{"balance_bias": false, "n_kv_head": 1, "parallel_block": false, "optimizer": "muon_variant", "lr_head": 0.0052, "doc_mask": true}
Below are experts of layer 8 (counted from 0) of a mixture-of-experts language model. Rows are named gate (a neuron's input weights, with its number), up (a neuron's input weights, with its number), down (a neuron's output weights, with its number) and show model dimensions 0-95. Each number is 500 + 40 x the weight over its row's rms, rounded and kept within 0 to 999. Numbers have three digits each.
Before each expert's rows: "mostly gets" lists some tokens that are sent to it at least half of the time; "comes before" lists some tokens at least twice as common just after its tokens as in all text. This comes from a sample of Wikipedia text that the model never trained on. Tokens count by the router's weight.

# expert 19
mostly gets: "\n", " \"", ".\"", "\"", "'", " “"
comes before: "|", "-", "\n", "==", "The", "==="
gate0:481490525489500497501454449497502498462487480454515539525468495532487460476463563502475494448449461375429501565536481484455472588499454480542489468470509536471455424513423418543472484440507455511473501508425475509523559463532482457532524431530475504496485442470421513507561504410509542511
up0:530518493519489522508478531478442469477485497511481420430489529542461528479544506474535519544423534537524450482505534498553502431522539511517499483474535461476481616498547546481492478536511554483504504584555465424454459541462477533528442557445421452522553556539471488509529437574527545433
down0:499521515466558567447421505523524506566476466500524473518428531472529481493515501444513517456509501475469503502463457522463529561520547466516503455446530474463482429526485468502551524502444542549479444509491457486465513498505528523448400457537464526429494462448514565555463482552467506534

# expert 26
mostly gets: " and", "),", " or", " but", " &", ","
comes before: " and", " the", " he", " but", " which", " a"
gate0:566492413524475438394517493520584564467492513493513464553490486551525381449477561517535513437483584543502513498496459518526494501437532527493509563500461503481464540456522511480540459482527559527525543522461528488499481471501535450498497462462530527447531504483523456450536461517513491426
up0:377513493500516442541545578500513497521505495462458533427405446506580485486482492498485463447544439436532501420475451540537537499492486501416509473511495516490470473597468448569502500474430454484519533454493448434528561484464575540495448474486486465525472504543452493497501452451499444567
down0:451550496507550504567549467521488535481517537514485551469471518471569480453494507503483505575531552475500498496488461540472450515570511514430541406505489511459476505462466459518521516482406498509502478443434528393473564479465559505497451475476520472608440449514452536509443445498497464488

# expert 27
mostly gets: " film", " Man", " album", " man", " house", " son"
comes before: "s", " of", ",", ".", " in", " and"
gate0:511512490427445555541486455398478524556540485530475483470419591474518473557588515599493475513499552509519584427462516435426485485457528485455471503510489597492510513498527522542513415491451549484484536447508515424494485449600512446548552524494547474525468544514512469438497523472514550518
up0:442524503467565496472530530470478483461463506467499514497543449583514485477450431468494554482477472464449472476510453519577513463488531525516489449476523527457458495528443528467382473514492539519424483503456512506460482601487482451509423534492466539492474507547471539497511522511486471457
down0:448478527455539534559474509419465477418512415414529530488438412422566514528492547436478498551455386564529499559615509522525464459523562445530449547491488528541459486503495494547523483547513473460534534488459520457462467489458499554525535423504499512496515472532499447430511483500498474579

# expert 30
mostly gets: " dis", " land", " comp", " water", " fire", " cap"
comes before: "s", "ed", "ing", " of", "ation", "d"
gate0:557548500482445589475506456540540467542542455496532440552451498479480547545507439489576586419496412496499463463524556536585581501438577526457521555447497513457492538470467508479562517535530531498557532471538474504516530521452471515492466557498457462435527490437473502428494530462461475478
up0:525556484446587571478472480522513475512471525489526426483558481552529442512571535482491556482492513512568447498484522470549502519557491433542536508425509488507519527493562510538533513533532585534536539458499510545499445552492574538550511614488486507476476488482466461433515496542485431465
down0:505454512523482401463525523482502440518432531500504452542532466535475471460502559484487452503479512605519528472455492483471511472554475534520460513486537585475462553568505511481526593442434475504436478443516483482551511520542465470467510436528493409503588437506474511479577495508449413458

# expert 1
mostly gets: " to", " from", " In", " with", " in", " by"
comes before: " the", " a", " his", " be", " an", " their"
gate0:505423541455425451544454523547461540554533494485434552531572463453504487567506487492576440473512551481465447446428530510500511515484580554445549437493471509523496476497497521558475469478518468442483475548523547509505533505486507452455532535482520478507534524502485491429517463477458456549
up0:498387479504512461477502498554453513449498511489463593548469511472481437567557529471558493507580544459495532451454462565405554433489439485475573512566490536528538567563481505483509571474486452477491429517546523521529485466503446496495533511493507510476460508445471460451567499391459483554
down0:519566548446525571516466449509510530455455448560558472460560540491523476465542549442500533439557458512560447469520538500425508493513467526513426564534518445526540462507476422508549566469521476536459489551508500435485549505468450475529512447472530503544429525532533515499556442554447475448

# expert 10
mostly gets: " O", " USA", " II", " States", " York", " England"
comes before: ".", ",", " |", " (", ")", "'"
gate0:537456506511523475529518530513486545472491517492601457525478481586524492506420500538483451441499470508479458523517537535551539483464478472542507518509509504449473448503504523459433503547464500477438492478561445519501468579491488437485452450574464417501477480456522500590471530547499498513
up0:523538517559477506532469505509491543439555496481516512520570512552530474447427500450526414467463428439529486511539452526525502451478525463485419586472494537559576456470460444495487485535531524472471477515528570578511467484474474544516484446549515426525520497452474463519469485501559542501
down0:434572456480532480461490572519461446421443501498511463533424514521510456491543492602463496411479520443467488535432487570520503517497449502499472536488540567546578462522491555434478518503446489512455530509589445563528495546511506567545473535505466514508542525497522580514436538506465497473

# expert 3
mostly gets: " one", " February", " October", " part", " September", " November"
comes before: " of", ".", ",", "s", " to", " in"
gate0:459462457474520523436472527544508542486496477451572510546510498482473432442526511524518499573429509461430476598482649491508508482485502572448479481469445488523492552530515502468426411545557527472512518470469501429444555510533468499432551441498414508435442481433499577528511472497497505499
up0:502486485504529514546469503491469465488508485483481452457423507533449531508444516552510467445509532484490539467477504454540491490493469509562510496571508479527478516503487478509520498550370508504535500559594496467513507552422456498537443507493521515489493485525520447500468445523562447503
down0:508554466539468414481553502485512500522538519560532448550500473477552545486471518525602509488507469440518534439508555491471488489530518486521487562516444553548571501489434517517483532531453514528522445496536525437507537505519460543503556469508491458512498535504486528512492503451492480507

# expert 25
mostly gets: "ford", " Smith", " Williams", " James", "ley", "ić"
comes before: ",", " |", " (", "'", " was", " and"
gate0:433467457535440469492513563457513548550459473493532466468474465503454474490464408504519463491428449520534507441554518484504496477452447522486502509530535515520472578429533439449501449520557567576552547511504526447517578515566576454504450475486499534496534470483534597475518474501487540550
up0:515426414499511502526474479464489455524582418474507482515498463488491537466510464447412541544433482539584558481505532540484521491502508550465459481506396515468475476497537482492516432532549466466464411525511466481523520448513497462514475493460507483550501539450563490505481487499513459546
down0:490434499528471526544463478489500443483576422457530437479505509505467543384450473492438511508489519542499541483470524502517533467514494484475449448451472504514494501459538581480532487527496429484516473619459497507490520496469497556538545424496578519557522529479484469561515475492466444524

# expert 4
mostly gets: " million", " billion", " century", "7", "6", "8"
comes before: " |", ",", ".", ")", "–", "0"
gate0:443454527438539484606481528532500483415482460501492588434496490537518482464482510498504477476506480485516508484460522577539500575445470528480438546488439487525483501541517519536472530498510475485460408537454500556493532546434479607537544552515510510491535410549510490501452560500504457544
up0:578467516503379569475525469502477456495535480520504551467497510555459496583493452500475478480513464555499510432506456524505487438560460462505450514495517508425471527518488508502437554492528533528527493516485518501552504535566516479399471532456564432476558452461491532538507571499542470506
down0:452523489448599474518568464522522456543498494519546494495512493535508541450479477554473486490432500488501407599546481512473474495509461494422495570534431456503464478558548514487544535436495538507476473513486471588519513481555417503501542503468483491435495512459487539481501482517526498531

# expert 16
mostly gets: ":", "):", " including", " called", " ×", " named"
comes before: " ", " \"", " A", " The", " UTC", " Animali"
gate0:504493460486477515461522482424518479517482509540526477504489529522509527553516431510411489545449464551512509536458507548446515521503530534455470506558512515539479518582529474466517473509498509527487557473492523458497448549537486522537484508487475499506526522425500413552489505519413497466
up0:482472514512527488516536505533539457476463504531538556458540420499486466490490450502461475510587468555493539438427504508478403512475420516444485478479477479552482537498463439526500449452458484509446525476490508504532543458595468527465508546508473580536487420467530567486497521450514497551
down0:477446481482468510542468541599465439545468433525512485403479451594527547540462468455435477480542526493594542479504511464537453515449525457526488390573475487495477503514490554501459483465512499502460465465508568518491496530511489496492515483474518487493427511524455507494540501499513503551

# expert 21
mostly gets: "1", " £", "9", "_{", "_"
comes before: "9", "8", "1", "2", "7", "5"
gate0:473468471540482533481475524531428525473570442456429429536464535551461462561567537457498515583562546438464491521485494520510462434565574550489495509475517586510494506504530525510511538550475472518533539517543483521464487497485470526496479471465505482526502498482515499509464508581511491431
up0:522472592471483420514526490474482440580542449502468499474542489511512525533551440477488548500478494493482515593553528434440458413498505536531532459444546575517535481563525580531473531524485488504452444482455514473468504470475520474446433566492481458478557516521509437485497487442449467472
down0:497487505522449518494448495521554467458507496498488584442592433572501433495486523480487512527477466494542516502493451579559507482447485496467506498476541445532550484532521499437437535557584499494536444469591440465512493468462541512440513524447514542536507495483438509460531503490509473526

# expert 31
mostly gets: "ation", " University", " football", " production", " development", "ization"
comes before: " of", " and", ",", "s", ".", "=="
gate0:517477526456582564498533467468443567473507537481561514498469471474535490481517487518467495505499487480428469522496462504448480489520542503526503510523536428502502538511528492452506525534502546500473500571481546477431547484506504522450583461533486457503492527528531496506548480537496471510
up0:421499471513485527537523481439470523496529501537446475473526558525525459494471474572477519429433548456438490568482447483467465523468522594484495485503496508507504521504493567472466524485537485494510519477525522531464526526479442542596546540495489464497441527525485458517477461516487505540
down0:559530544500466482501468459481548460621515462515505492560516452523483461486479466503568531405454502524539539456522486447465454555487487441496466508544482444494470484524537526478466493457495540539484467524500540455519545572496551507500519438455486495477562538541514485544482439535550442517

# expert 17
mostly gets: " con", " re", " un", " ", " Con", " Un"
comes before: "1", "2", "3", "4", "5", "6"
gate0:576551504530530457585479488498539486586579516528531515480556505461479456444491491496512455533530474432562467460506481487454470529516582446545520481487552497505459433455452487531539471427539475512519527527529558511509484511440505435545468482477485546548511481501522462565516508567505450405
up0:500535537535587431469519551505482471433509508487542521537478402468500535548551503551499433515496441518531486516563491471470527453425577530576459503486443502526541480481461464476464538527541546514495483518433452533485509464472575439550450495538454464524526524498485504521461469534501463551
down0:507526458502473478513589480451486498494504564490593538520546477520435550469544409529525503507519465489506448506501473524490505451457587488522492516447549503454431457493430457573521540451504432508493606425515475502550535510549547479481487483526525512562482410493473471459520452522451557534

# expert 20
mostly gets: ").", " ==", ".", "---|---|---|---|", "°", " ==="
comes before: "\n", ":", " The", " In", " He", " It"
gate0:527581459483431533481543489452503464583514548488515587535563477516517522473459527548491472423548534508522500537504455456544468437538513478477477541543525467494558498429459528525461488540411479578534540497557443546539536507532509480492494471475487510477446506421494557489519456474448515409
up0:499518555492446480431560454434520498405537432572513443437446547470595495429572485499500487524484508479448439553477556513457448481539440535525469477478512483491485496510465571441526506453453550446523548476518525508458508562589442453544501489493499457522503511500523465460470450551494471488
down0:496492518508527462546563451474483425444529428546508420455510555524554581482553549517447492554459474504511533508520532475507528531571481539501468419480497464644555499563488549557463546533526563479472511495485462522510510517591540500498494496492540473556469519450456473517502510473425466500